From a checkpoint of a small mixture-of-experts model trained on Wikipedia: vocabulary 49100.
Below are experts of layer 2 (counted from 0) of a mixture-of-experts language model. Rows are named router (the router's row for the expert), up (a neuron's input weights, with its number) and show model dimensions 320-383. Each number is 128 + 24 x the weight over its row's rms, rounded and kept within 0 to 255. Numbers have three digits each.
After each expert's rows: "comes after" lists some tokens at least twice as common just before its tokens as in all text. This comes from a sample of Wikipedia text that the model never trained on. Tokens count by the router's weight.

# expert 11
router:131103089095099113136137127148137093125132122125095128089136126096105126132155139110156142103122165114059148102157155123145070105113169155096102113130133163164122142110126100124112103153134109
up0:114080121124117095136133091172157144123135164134126109111145139123139130146124100117150123089142177173134169131143134117112115105116167178142153131115157078161109125156101129086091097161118136
up1:141146097153110155088092170159159080128122110106135127118113162114132142105143099176132125111103141122128145126126122079165122155119138117116119102148104127143150145129114116138152140159163110
up2:127144114112118136116110164108154129089146128094170101123122115145137086156131151120118094143123161180129098165167136132107141170108136106098124126103098140129125154152101127067102077172132084
up3:138130148124127147148132159164143090130117094139135134130151094118120110081141150131120097100160134082206135156120163123135075112152140160092109112147162164145158149100142106130104173163137149
up4:170074140130122131087143137161154124146122158192138142131095134142132121152133100142085115135137142109136109150104107131179148114132128110138136131086110153173130096168129090146137151112145153
up5:115168115120124129158184181129185146121121113111154140121120102135102116099120160077121131126108156119160120157164124159122120139141155129114069109149100104179125099121128172082102149094131167
up6:109107128105101101154145144149132098142172101171119105155127148158167112094141108131143155145159120129125100101139130155100153080065144101096143125123115075115141111130083114142143094143109096
up7:114175108107164144164143212097160115144146127111091119105186144134146157122084134127091130145101116115133122105132138129138159107090115152100174133083123113120148156132142088163097081122119112
up8:151157144097129168166144164142145147156146097114124130128136113115142111095115128116136105122133113132122166124133153134123132123123115088124091139133119138115148125181124084124132133136144134
up9:131114138134091150119108099146135115142141108150146137120098143153123108109116159123127126117131142112105151110138121093126185094124135141158072099143098110103154126119127156117127130126118137
up10:131092182122202086148122121141170152133098113124100119130164137120130138133116141118158136101098128138176147113136151079114114129118140138140112088080136128087157146162101136154104132101136135
up11:122124130113117176149119121086154109115133105125112183163114105136110126163169104124127119170178143135126125157136136116164118127124089131124122108146151142133105092121127136122139149121124133
up12:161163160120130148146132140164156141121132138147141136136139125125117103128110194129130102115134160130131121139155151133162109147136120110132134139112122061155123151133093117089073098154146145
up13:118138147125068113137140148131103119156132124145128125094167100104155104145150104111165126120157161195130132129150124138160095077124149122127096103088193095094113133068133134106143170143122110
up14:124179137097123136125065142156122143118118099145126183123106131107165129141138146115134084097122209119094145135133112152157144086146100140154120120117129089161123148105109102151126118144151115
up15:111105155106162129134132138130146084115156121132120167110091131153111133146128164104142107122120112085104122138114154133103144088122164119145155108106126132148143127132118077115095098155154129
up16:146107112138095146095131150121122159111167117110123123140079110124141141123150153133122107102181104089150108101132161129120179104133155163111129115141147150194136145126091144148126118140095155
up17:136108138115143128162122101141110119198109168137124144121143101130150139150112117125139136137104132112122076127117133116152114125151108104146117121126144138140111147141122113141098131089142156
up18:144146107186121120141148117130164076126080121133104126153126123145171140111154101157140169115134149127136116144154189149101114155169111130121065132127115161147126126147140116125078114169132076
up19:127130112126130107178136161110190130099156094086104109093128133102171116138119144128145082153153162124124144108152132119196135148116115119084134147108124122108120109133122076109139107154104116
up20:148128101121125149106118122168122074132088135138123117112125151145155149112134121123133089106110132152119103084146139127113118083070140149174117100134104150137130154111133096083104099117104149
up21:109081105102116146119121134129146112087097122129123095181119116107088107109112140126114102150117121121115161109132143158140111125092157144129127112179092097132116137118104103143140095116093135
up22:126108188118142160152186125145129157114121131136088132145124087092082144123144122079152139117099117166134129124141142132121134119104161151141104122044158151105101109149170147133120145159070125
up23:102122148145145155089122146154095122112176147102105117118156114099140102142149081133152116142152187148097156097157144139147101135108137177154124094153121109114136129129166129128106134133143151
up24:127113125100150190123139141143117065160111100167113110117165152085148147129115114144128123116139125093131180109154119133153111117126151121137161117153111129104095159087113117128160101140136113
up25:155148156100109157151180162122122104165136096114104119134133155110174114093130085074166116121161129116136144135150168143118091147125130127082075126079157120131127133140177141107050122128149155
up26:124125115119106096136143131128116129162123131140104130165165131140163174112102136061148135126143147150144160119196155075100128160153167112131148107088201128145160147144116112105114105106084184
up27:123105147142159124140101124151108175110181144067124147146148154105158148142119105105094140114126143100104121113124127132146135138094113087085104146117124094176129154072157100107122079125151100
up28:134185107130135079151102160149145164141173160109093121126129076104209126172117088111151158135114138192133128151146133082113142129127143136110147106112117136090134125143097122139148079120134116
up29:139130092112126100125111166117122091122096112171138167128141133137131109126161131127131124131103113146112152153144136150126093131101105156097123146155097131091098138131178135138132118138156123
up30:125164162122124152100139170122171130118140141107159156140104090102130114140101125123137153125165127164112124132117132150175109137132178162092137110092149127155116115155083117071122105150137136
up31:127131155122101145143160113107135127078173087106158119056149150089142077162148119089139135115129133119134156118139143144145080151135122158145115133131116084138159147095167144102131136146143160
comes after: "\n", ", ", ". ", "as ", "that ", "However"

# expert 3
router:139116134125126144108107156128154096119115139160135128140131098123161144128138125107172156083108141125093132113194255133141125100093136131092137145125104127108139130154140073104127119137122142
up0:166144138154110144137083144117125099111149121144116146127116103156134127161126118134100102113122139122127126103137149100120098133141179145140091131131102111129162135120170110111144148132153116
up1:157113132147161112077117094108122133100141119132126129108131116069107168103063109130125103135130124104108152109158121108135163160096132143130137150129156146148078080125138085111112130117116094
up2:139161076103075143175128139174123138169165123099140107131126158166174134125106156111128137118115157159163162118144122141152121155106130126133103102099117111122121138145103109107155113107165143
up3:120114157171115143144120187113169120151122121127058139102111131122108153147127090083159079131177165173114106117146118152161161101107117133134122119160131074132124130132119070122113149115180142
up4:112144162152111132162083127129182111119105134168134097184131130155159128090138186135144126089114146131114153116113156104120109089103140152137123083115103133108136140103096141157128092087122163
up5:134161151145108135132146100134164143135128112090137146159138142131107158134113140059125139133187129195130135136175142179143113113113141123100084096161141136137099122134105146075135117143178117
up6:144128112143099137142122108084140140102168135127111140141127133119163145164127139111120138068165159109118127133126166104134149096103138126098113129124141114132114131135131123127135121128097150
up7:125145118156152111099132164104169105127151107136152142141104139110152161128128136109139102113144122151122148112145177150170139083119121142134141141094144071154115123105113105114109162147143118
up8:115108137108157141100145144128123107178129156146150118116146140159163117160136121133137109155099135113112148115179156123086114076109128128151124143121121127097079154142127095159157116148167117
up9:132132105187133096122154117142163152128144106112144122108122132138089104140173149174122126107150105149101128104148164109142106091097079137181113122153169125122091140152203102157159144180122154
up10:125132180175158114106137123135113134109164128148110130104137088144149170116138125078123142124135145094143185137171133109070124112127125144150126127102086144138101100128131097155113123164120107
up11:121111169129137134115168098192117091122104156137166129141154141134096152179119187126164143133181087132129145118116109149099112103150147142156131115125104139160128131131121131143087118163106123
up12:138144133143091064102156140129169135169117121105097124167150125114146182105115138100106133135150136137133146109166118135132100142119111136077102096127136126110099111121101109113144103116132095
up13:192118173119147152150125130123133147128162104177105114153095172110146124128118191105111149122094072132108155119143130107109109114147126170107094131099133128136145143117116064138104153157144112
up14:133145117121107099159121158116098124131135110180131119151112129157173196125136131113093117101132147153117100089128144137118131124099121108088127099145131097109150155161104108080086172099136162
up15:149132104120121100139129136153072126132161159103068146094089157085159107123102120102146132128165150122140160141141161157124162089138156140126107109153166134137124093154121143069139111171119125
up16:122109118129131111123089135123156129127123111115107146133145134114104172080131139101088102102111119145113200147221168155107129111125138131145138093109138117147062106134138100146107137146115115
up17:127074116116134163127149131140123122106140108197065134120127124139146169146127159109137140131154119102093146139139140128115153069113157120112129131105106101105098168134119082131173114162181111
up18:160150147152161152138123152153148114158121169118168138122151090073146155118123154125115121074129123141129153139115111119162109138135152126133115104121188108162124143139129146161110127145119124
up19:119119114122134134102088090143165158099101098164121136129184111086102159146137095160156145119129120154154081135116129098105102131095091109160149069113134155129089160149107133105109171146077128
up20:114192128092135143104108114181094149132128118083142116098149126108132114128118100142129111081130120125101167130147146156142128128123110128136148169118194141105158149162126150120152127130116137
up21:096141113127163104128113109120132108104130126139175190090160103122148173147140126100183169115131152147092148125119170128126136108133065152104149135089142096116067142160109125108129145129148132
up22:092128132177079151152148129095166109126152146153139131098110091105152178120145139141125137116135133120176141114166149101116141093134184110139097158147149147186130208115127139103109170138132094
up23:135097160131162086163116110173116087131087162127089127147159110125123132128150101111116066140128140098117134103106101138156127137114143164127142123117126127101152156117145140140146123122131100
up24:123175104104128177164125089130166156139102140097147107151101113124138143116104138151109127141109103135078137134127122155135105140122124154157131110143130152155131163167123169107080092084127125
up25:116152139182142133134109077114132137123162132118141106127152114139135135069082173107136099098152130173121136134144131131136125148134126137117117097125145137159133099137108155091070113095083132
up26:127148182106085153114138143145121119128154175134137162110150120114156110113176112084115122138138169158131139136128136146151133124116094164120089152146128090153132142135094115119137137123129162
up27:129121119124136152115116117108125140143131156110097114149141116080144148155171087122128088094128094114110120145132128117128173084099120124128144112128130136128099127113101121126143125116119132
up28:141138109079072167172100204120127112146169113092139106096160122123117170124091120116123137063127138141109154153083080150161130134144142120155130100147132118129119165174129130128125103129138128
up29:124156108110144154142120150136132109155110148109102125151111126115142100130118134106141173137121141149124138177185132145165101142133148112145130116139114127124116133143088161083134086102161114
up30:186132124130098158099113140138113129171143096118143167109140124110152102179092106096141141154138115101156143109155140090143131160132157131136128149106099160145120097140097100114123116139152126
up31:124111105145134114095133149126139112164138149121151106100171140093147146119173161132148132129133145109156147138221175116095159113102122152171134130115099144129068127160141105106139111157152138
comes after: "| ", "\n", "- ", ": ", "The ", ")"

# expert 16
router:185089101120108118127102156122152113157152122148121135106164125147144152124118156123131124108122124163104130128175150122136106109102152155092100124121116092136102130152141109106126133136141076
up0:108109085117095160109113124153103104131147130169086135109174136177150114127138104113099117146125141180163135154128093151120125070117166103135129121126154126159128138170112107126129151115118120
up1:145082097111148116168122148134117115163091130121096104141174125140126133121150137132112112107113160130158124135115137106124179138147091138129107117114191163134117155134086110146181146134145140
up2:119114191177113092091122096169125083110151148117122167165147129114124143129116125098142149096099149095158127117138145150083122089154102163142116126121145137148086122143143126112108148133156149
up3:124116154136127125126089165122113096120130136153116148096150106122153116123146151154183107091123163145071112140090132114080092098123153104157154122121133133132107139157110123102151133183098111
up4:156124151138114158130136107139159127075127109123154139125155113103171110149189125097114122146101126082169138137111146119157132159122080156127100134079120128126116129147127109138084104123117122
up5:134148119149121112134110170144106116118111096113168130122146115130124141115186107136095117134123132163105127124138118116126103129122145135142080126098123136098117168159119141139103069134091115
up6:116142124114088126132132103138127094126163128124141137097158134157106147129131116130167140090088136102116141134139156113146118122141113149125038146105127117116119123092142110132131124147145193
up7:104103091161065120137102130116143135103123096091079137080132151088178136119102099104131120124120122171171106118166113123115142136146142142134123181105087119183138149149147128125073097138131126
up8:124101106144115113096116135130131108111143152150110125104162129184170170105118097109147126172131121109139137121115122148145142086119153159102113174108122106104135110146103138107125078118101100
up9:124103179120131103169134172131142116164181155139092108131131089096140128122111073112154121117098155150139112152120120046119170101143122114129165119115108099127145170120109125101118133111092122
up10:173127103094129149127146107117129076121108119174127118120108149161160116148148141145132107108122117139107126111128159132127127127145174161153119118149144099144106134146125133169114124107144125
up11:113152138132159110157096154129126080088083093125160218096111065122133105136128129128126105124135147087078158094121124168139124137106158148155124097117102139123145162130111107125119123172136145
up12:166101118157139133139111168125102119090147151147113133126123167119173139163119129052135134126134178100153131131137169093137124112144152130143144161136107100182105102146137078155128149126105114
up13:136123112126086144126099138136126127099076132130152199107152148097126133127133091110172130124115119120172121131160156142155124115158135166145115135151084137141128135145114146137119136165143076
up14:116157099126159126115103165109131149171072136136134114105170134133138167114144163110138142123154134113150123149157165162087071112107146130129113120104127148067109096124135100109141112125167133
up15:112124102140140087166148142136157139110119109111126150147159087174144145123088127049143141120108123155143156162149175142145137099167111170099091125146107118134096213123103138109109104164108121
up16:114113086072161141079136124120124109181126103173111115092156109106152125120160142141158132130083136158142124151122160109117101107115138122174132161111124121135093140111134125110141122105124088
up17:117145151142113160121127158149126069118098106098132187096159135122118152128156140134145071144154132110150145107130126127158084121121163138127143144141086144143148140130132117151102133157102127
up18:152147115130129120138086106120107121153156109131155116119103054140142138112193146123119094128126134105156110154113144102141166092066145150124108124124108119108113111102104130123145132098115127
up19:101131130099126125102109109083101139127161150126143150108105141100172112179079129112127086147137124102115162115111127126143170151186126141157155166100111129115158116087109128122120121144142134
up20:149142153134154123141111126149161140140138112149095160109129109149140145148182150108134102085130142133116161166156138159153147128107146127153091147142164095193134128151110155094111117144111098
up21:209139118151089110151129103126108150127129115106131135136114117103143136145082150158120102121087149156183134113176170128122134105120104114104096128129134142125132123105142119104117151141101130
up22:129144166137096148139123140102147123102094117108134150140128150114112096111125160126068087113141130114179099137118118138140076124136144172139141113136136125158177142118144142136107141200102172
up23:115121113116103154117133097156132123158166130103095135101162119189118147140127132129126131117105120103093129121125136104123121131101149121143075142135116113119139148114118139120116078149119125
up24:105151111123111143093149122151129124161126115134160144124175140169148140093164169118127133144116154125114136122141182143117073102124105177175131141147119146204113184153111128156098120102143107
up25:142117139138134123130166159133112143147116144139125145132142124175129192102115121145152086165182170145085146116140134117126109126124146147108125106132172106089078165131127138153109155166111130
up26:153154164111105082137108110162170143143162165102087096145115118095111100138117114112118134105128132163116119109154093153131150120172084097145148105098106098133102144103153135125152079063162115
up27:148127104148155125133145129117144136164103103121145126100117129126119136149145093135169125088113133128127115129138189096137096115140125146104102161080163157114110141124107119095114172162133143
up28:124179155102117133151176158149183054159117096141125152126178097112104155109154091115111078147100077144142126162146117110156070140143147137101118125145114130110136111146132115129139089132124096
up29:120123111116132149118110115160124134163156163099122121123160156134141140126122165128110118127127140145159188113175160131096099106128150150138049084123120135133161140155165150116121149146122137
up30:129118126153111126169131114144113127113104153146081102108128093103121138133143114148181060120138166111149124134164156114136099120149135120108131105143156100104096116151104116115108126114155098
up31:121147084113119110115139162116131149120124109131150141092160119164128090115143156071120142109131138090150162175171126127129116135111143128091111103105123169158136106132073128099140136159133135
comes after: ".", "\n\n", "|", "==", "===", "="

# expert 18
router:188145129097122116130132115151110119116143148129100120103134091113136121119125137108162100088117133119114113124180179127118111119100109145151078122103135103156103094138148090134111155105103157
up0:144133110121032118164112102156103119151125102099093101085144134114180102119200091116154109077125161134167130151100141125152079102123131140125088122155132162103176090123144132116080140189125086
up1:135129175150151127105136116120087112112155103159127170080175089137138153146161075137141101137123133147091137118133144147133137129099144155104121089115105121109128146114172137093121142114102131
up2:149096152148118153132089107158118119126143094126094157122109096138143176146115160144100135090112110154105134116160186115133106144115128121147093119098131139125113135155127116118135139154166150
up3:177123129181145125102141154137167101177178129128124149168117133135122121168122135131131168113144138134103141135143125110129148121142123117144157085121147118075126164082133108157130115133082108
up4:117107107140137133143174116119112089142164163152156149125134115168123136174115196121153101163154135127125169111125128110119127151126116159173113126120148120111096105112158126131146129131124170
up5:082167099135094144131171156136134079139164132099081075123143138107151136156098099153113126149134163107151104103144129132145128118143161179079098125128118135156099157083148092104091103152167123
up6:134132134136142163107129119119102132126129133170137129123124140131132142097147119127154119117142148106119116143142140190141117073084139108125107175112152121142134103136144144138115135127131152
up7:122101101084129139161139143091150112105118116168136103112137113090121144117166174172120125126123142129110155125126116149149146110101104151156098208104120117123139154135149094124127129133118117
up8:165114150143078166116132112119116093169095128176127167128149114068132125145194127116141107100130122128137114118149115125157126130111188093138124137086140156099172159130148153098153119174106108
up9:122126148125094158133122145131134111137121134110164132139128138120102118106134131062137106128123152157153111131126108094134128107192120108180073185127119109180180132175100132145092116149162128
up10:154165132120124179144098088154161116123106107157149135132124099102154129162117128097101147150119119104150144132134128154155085120115127153100144140085133148138153142144108150145105091124101077
up11:132198158098118171167115127117088134123161143108144127092162093110119158149104085116121137117138113141116091120141150106168114102122104131126113149128152149137130134172137142138109126109139103
up12:115156104157129088104162116148063100134115118159131088138154096126160171140143112122099132165106153116112146131144142091101127130147130151136120103130150132143122112093129135101092109142139140
up13:133127130119160159119123136119095126168148152171099145132123120142141159124114088116133121115155145146119109110143158125156106143093124160069125116103144105094103125111143120114097091158121088
up14:143132168163127152105097119105153046100182146149110127136193136110178162104139150131147107110108151150141095121135139122172101118121126129119080151145139141133137132160093140092159124146127130
up15:107138163160104161136111118126135119129166076129130165131098110114152156117110097163130095133152159099134170133117138117139122139137159174133158102147139115119147147149091127102153150126108130
up16:176150162127137125120119137126139100136127124160147174140134131131131112168159108119113132119119106139122165124166176146164120106106139130152114137081131105132145127171120139158133095176110129
up17:127114124096089085107156111177125129078151133104128108151157094161146128103171132152131115116180138158169124101117111120115118163134108158140148128124096143143136145158086112130116150153170106
up18:117133145136148126113100150142124131109137144121101139129112086157163109128122127103132095098152133137070141183128105100149148114133155115101126171135120104172158115156082122101102156111154079
up19:142122144131137150097103114130127135152182101156123141096152154130173134135135146155125148131121135142126120140130133117135097081101139135135146172082143147112150158152121112150111146097118137
up20:175121155109151150127123099085102130131117160120133135122104065129118175152120161099108106079118111140105126113122173132138158114118106146133084150113142135149127119095119142152134138126166130
up21:099111136089132099154122131154150066104140102188101115147112154145126153075148124115112106131151162129103144162137120091100086140137121156119163105146112132163112108150158154088143135132141115
up22:101131100163126104117102119133140150147150118128125108101120146143132166075137143114116142119108094155149099096197162153099131087117140169150112108124151133131094124141157062116153158178164141
up23:118155170103100110093147095147163120170187138152142165150171128109122129140113108159121074131134117119123106149117110111132095121134122113162141098085133142137125152118121142132117119127129081
up24:144116105110143124090164082145173143125164120115127145111136126101164141113119170106126150124140134126103115175123124126127110120084070150069147155169124139163125139160137122086101146113109163
up25:128132136144128148100105096131128129148137141115124135076119138106136124147131104135157144085192118118167123153105158099135103098120115132150119136137146125085100148132097115106040129185142122
up26:133154123134095133123131151115086131111116100141108120147157108131137142137145161163112112094133106094082149123129163139183162132088149115126135168128110165090115097132118135107148189140128089
up27:099120115124129140156120141121125105101179136074159162104162139140143137121124119108152143137133155137109153150148156113120105082123125171151141113129105179106107160140111120133086142097140113
up28:133131111126103152114076126129156136109152139098117110111102119101204148150145168143112134099107111153111108127143138155123129139138126111144114146099127122139145105118126142111128101159114103
up29:134142163131106126146094146163113135132060116139105137166095157119163170136184173141118128115102133142116125114117153121096140157101156102092122104119140153117120158102165115134150131118132079
up30:084140183145156156155127136156126101123071145096139089097123096110111130125125119081141137123140162132160117112128134161158133152130128136115108146096067175106126119095114100123118118140176129
up31:183140146111183137142166126154145118128139158163140160129111075157142185137156120106128126075109098161091140140165158145151117131077119123136086146101156141143140122100147157109107122173099140
comes after: ": ", "and ", "(", "in ", "to ", "by "

# expert 0
router:229128128138139107167115134154141080133126161160137144116146135107119143098125118131169137101166144114133148144160159130131053111104128145132040136135142144146120136166173104100105152137161139
up6:122130107152161113092141121123129100157170122175114148126174117132137140093129104134156148127152175095155135143187152145135095140096141132117092188090136114134149141119077150068115156148101114
up7:118064125133108080115118124146117140086133153165118154116107135165097108134147146112157104142122167094103129145142107105108154082151128118111146114134163120117110122161144163119159098136106119
up8:134121154133144127095122116147101098126106180148112126108126127134141158116102183142115127091139092103114147145121144154128107151125169167110103163163157111132118156149132126114137093124131125
up9:166109118153150187123080169105109118155149154159114152133154131138118134121132140176122115094122166140097122135137129121168058133132122140129119107132102112079117136145094139094068100142136117
up10:127153121114166146134072113179154120150122126115091142123151084124183152137135151147121126093082147163156112146129095113110148127141109133132099113137137141153133157124094116105069107161132107
up11:143139107155160157117122098134172118114109138139145124133097110110147131114112148128120121143112112193127119151131147117142132181142109140100074118106119128151092183171101111174130118124146158
up12:151127169131150148094133123099101103125113150156133125120113127115162127133125128127177119139123142104118131120125152173125135159111119140128125104141088132116120114156118125110135078177109150
up13:130096121142124162089091114148099076092130143120109160075123139101148162131189126124157137109161138094127123128139137131159099137117132152113109097097110149140123121148113135127093136132131128
up14:119135099123108159112122128117140090162166158134154139121147165155151158110085146145135076121165110123117179143125111136109114091156128149133088130151104117150107118118082132154113085117131065
up15:196118060108164118102172101119122143110149143136091128097122084141105154121148102104120111148086158117157100121133159146142129117113145167140092153138114126128098127125126118116121130129125166
up16:132097114138104135115173140101156113110085147096152091122135116119116148153130152142161108136092110135145101095130146089118127151101152163179150112144130146111084150141114131123133109103127145
up17:140085163142151173152113138123114088134133094102161182109117153105163137072107164135107107088122165100141132138136156116184109139118132130086114149094087139146180117115141113129094142147148151
up18:142162090069112106091138170169119137129151124092152090143120131119144095095140098106122148136144085146136147133163134152094104121125114114133125103114132125177135141090125128125138142134072123
up19:158151102124131153124139154169170103152117131113153137111116116159152140145131113130142149094125120144139109122128099148123132131117191132160119154114123162141111091151122092136119064146112094
up20:167074153133150136107065106086126147119120133145160150140115094108109107129147127116152116146143120112119119109124148095118151129137111123132137134100159139121170113135153100125147120152153143
up21:164130112075122117145118141137165120158184137173089136114169118148119146100114114126154091147166169132119139138157151121116135115121132150108144161121138104134122149136143091111119106174128109
up22:143096125134146100093111139117100126187123139123116145153135115101142143122119158107156122071138169099147147107147165087125110153162161115086123144145123113106135137114169124102113119132124131
up23:114135149122115150133107096106111121104122123150093124119115115082158123150158125119149120090116136134088135088124109150135137140094143156097071083147105144112114128108121150096106084154155135
up24:082178136127115175135108086146131125115129128094159159140146098110134122129175126140148158133185148147114091134111109148145138131140134182134102119080117154112143100154130153117106104134124112
up25:113150140123148134129161142095111134116097136158104116075153149115131144096107154163130126151141147143092186118126130115151152100116156179081125160088078174111106168136101124133125129184174181
up26:124131108131154142096101131107156105111096134138121110102150142120150134119180157123158133101128156120114147106140156120145135092160106163144139131072135173113095129118153109162104126131162113
up27:101126123086120143145133123139093090148130105132114155139118127086131182167091132092126105180090126124141143151127139121097158123118096152093089104156090123174131125125159138113121131124158149
up28:163094126140095153155106118163127070155154100112098113118133123124114125129143122142126126079180143109126170147123119101136120112127137140106112147122113144106131113169141129160134146114111138
up29:146111093130102165124161116081192137144120105113087116146125129136102140181135120130131124150146124124133130135117119093101115125146118140099122127123121116196071126147151105153135149120095148
up30:102153133109117126056122151162142102142123156115118113144139133126135129101129124141177093088114099149109140146097106122164102145117150116130120115157119115148068141155133100120145133133166142
up31:112089128140103095153155126131162112125133128162117171069151097123133130074114145099135094084078165117155072116145151074117130110136137121168097162118116136138132102148101097127134122160130136
up32:156137148116127127065135110108127103148142156166088129120159150099137141114144147109130110134158115182101105124141106112115115108160110139101107126110103187129121132171128116133136115151130111
up33:128113133131163143082112143144080104147144144142126138106119105142128145123132097168111102159155141171107144111120135105147156150115114143125102114134157131150102124111098162129137159160108116
up34:214180113147118170145159189119143121143097140125143132140182083138126110156097128097155099151121154098155173137121134113121095136143126136152086141106111133121149154148135128102111109160108142
up35:129174172130143131131114100168148047119135122153094134139166082117137111170162104101111123121142128114108091107126141119155134106145155121129126114093177154127117104074084103125129140153141131
up36:147143116111135119151128169124082103131135113169130158093200088123140150120150118115175104170126118128122183096123133108143117141132124152112100159156177142146141097158124095124140124138151122
up37:183117116120149157115123093089172135133092138115114112112171128114146160133147145110105104089173127138156124127175185098146129154129114136143089141131109153150150125165105135132117107118134118
comes after: "the ", "a ", "of ", "his ", "s ", "first "

# expert 12
router:211114132117130101132126148139118107138123139149107148089142111098133187126140181110134144116136142161130135141197162123137120109101115144136122138110143094121097129143116078093127123101137098
up0:183112155148140119119135082114173103138153102149127122164159165150128144130117115113122134122161130138136113125125142148164142130101131129119107134120151116170134121135137155137110127104159114
up1:114176146153125103147115130135128126121126094092144123125101086123128189076132128127141132126158113153131148085125152117126176122165130159127119191115165152127146121158152109086110117141189174
up2:122140161108107167188139092136112083120133112149102127194148125141140128097157147130160137074131128131112149138112122106111045091166135131140098101109100129159151146146171137096135078123157144
up3:156144103154123150139143145209133140119148132167120141115115111155143163162164155150120093126140081134148120120129170155116145135139130134173143131168158107120124144087108117157092155124100153
up4:121100104133105109108161137162111117165095156131179126119111106129165130117170138126125128061162164185143122112177186144138132109115129153140104140114117157110187135156115161098117054144108144
up5:135097132097125099128114079121146118106103159197121182121155161161150161155168145127166098101158100096152105112125145153129160113101166116142143118135125115132129157149145122105115150141150096
up6:108157147158122097128089144111116092105116139161124148130130120163160141151129116121088147132094118164130114142170184110116090169093146130124126169104133115105140144120122123153131133152107105
up7:130124120151084099105148136127175118134160162118130098096148123098127135101115112133103146111111149136169140120181133127124139159167139107141109124112105123148148161138100111095124118138093125
up8:153111125127106140110133097099105157087135135104109162135138112120127137093141118136155120142143162113142114117141186155152107113151083110088083145131122117137133168115106094103130137121103141
up9:140168135144127137144142118140136122125127106143134140132118091130110131150115135114148073068129123123091113147141123150113105113172131118116133112137117120133112169154073129200109122166147145
up10:134153112153125130097119097093136111105121087161150143136148117141122143132120119148111121148114115172097112146152176136121112159120093121126131085123140121124100113121145105124130105093117109
up11:163165136111160125128153127112154108123125158113132120119170122116113153112109163063121111128133113183140125116162131129142142126145115137101088075123107119105199151186086157137094100144167125
up12:097081159156145126142106105157122153156158127181108164128128154148163150157140174121144116163108123156141104074131120098132176134080128151139083107056152125121119102138137147121114114117180136
up13:144139133145149151151158148152070127162137115168137145125150129091123118107148151120125110108140114121115139159139155080123103101112117132112128127063071160106123119108143096122112141129128142
up14:127133154119152148162140122145129105117117104157095117108117110105133109153175136138132095122129126103147137173178130096145090119103143132143142151121123120161131148139096146110136172142153093
up15:118188133113114130116135171131143149182125090126146142121176128138143116123118107132127135116134161162152134142144130164130093170114109124088139111122148116081094160117125116123124114131129101
up16:160166077105144151124158091136167126122149129111108131131158118143131101146162111130122123130153155188089141186130153118166141113167132130147119141117166120158172153121110154141088131124138125
up17:150112141148100111134157124108157113080118152112134099168104120140163140134128121061113124141147119154147134125150127157120181182153157212131073102096108119153154122154158086098144131153138113
up18:123149156111138140150062160143120109174164078119089167123151098138102181072120142117129123111109114110139113164126134137122085102123126159100125131053106106111119092163156131142079118165119111
up19:123154097149129103118149131117126095131129090177095128082172113133133123091146150110087114140106136118128153070180148154106141127139167149122134152125163147117125118112104108083113100139116152
up20:151102117132142157140105146134142063157097082138124153123160146091158122092170171105118110135160126115173151078150133126158120132124126139075139123133123133123209127149147136160119097162133131
up21:125081094148141123122096146125116125105150114142106115131206149134126124137114162119147115146124183128090162115139128146116100090116103152133137107081136120163141126182150124093130129132151099
up22:138122113124112109195150134128148144120129135148107113117153160122141160142114138111119128132130119107161095120116139149116134138144102136097143130152128118146148128105137127135133143123138114
up23:160141090113134113119157112142142080136130093122131107128132112132157146101143106110098119138136103140096120112176148104152130129124134108102114182131114125177113155153107108124139067137128117
up24:124109151119103141128108118151170161155105108084135107108181160109140138162148149108181093107128108110121128137141149085093100105109105104160135088125141139120125176139141103157077176133119151
up25:114158145124171126131135161130146147179158144102125162114123115134128104118132112161098149126134169147105141145102131112132109160104131134114115117133157132154134137088120139142099144101122146
up26:138134135117152108107112099172141149131148156138122160084113092172125143102109085109112128155130137160119124132116103102146153105080134117108131138120161101129100162080143069121154181139144125
up27:141099110156171116092147145146125124107135149126138096150131143146162116113106126112106093114108141171129142106164125141134097146151145174160137175120139106114118141099154089118110148128100119
up28:136107103124159161113092149167120101175112110140112148136133127090119129170097171109126109114122132085142138129106162112105121156077145164095119157145130165146124158130136117116176138110095109
up29:167101150106127160135131161177167129124138075138122101148154141143128145119134146139160106111127129182167137108126139170126131104134106134135091107123162105129142147119132110140132162123115140
up30:156099149170156131105142105151119135087134134151093080121156096206143151102100166117115149150122128142106139085188194153140117085083125130153138109113146151136130120107186123109104123112099178
up31:133104131121107108102163123129160154147143127154152099136130151108163146162136136138181116130151129155120133122149116120133155116104121145161132145110142133112166144130119114076108077154101152
comes after: "\n", "- ", "\n\n", "in ", " ", ") "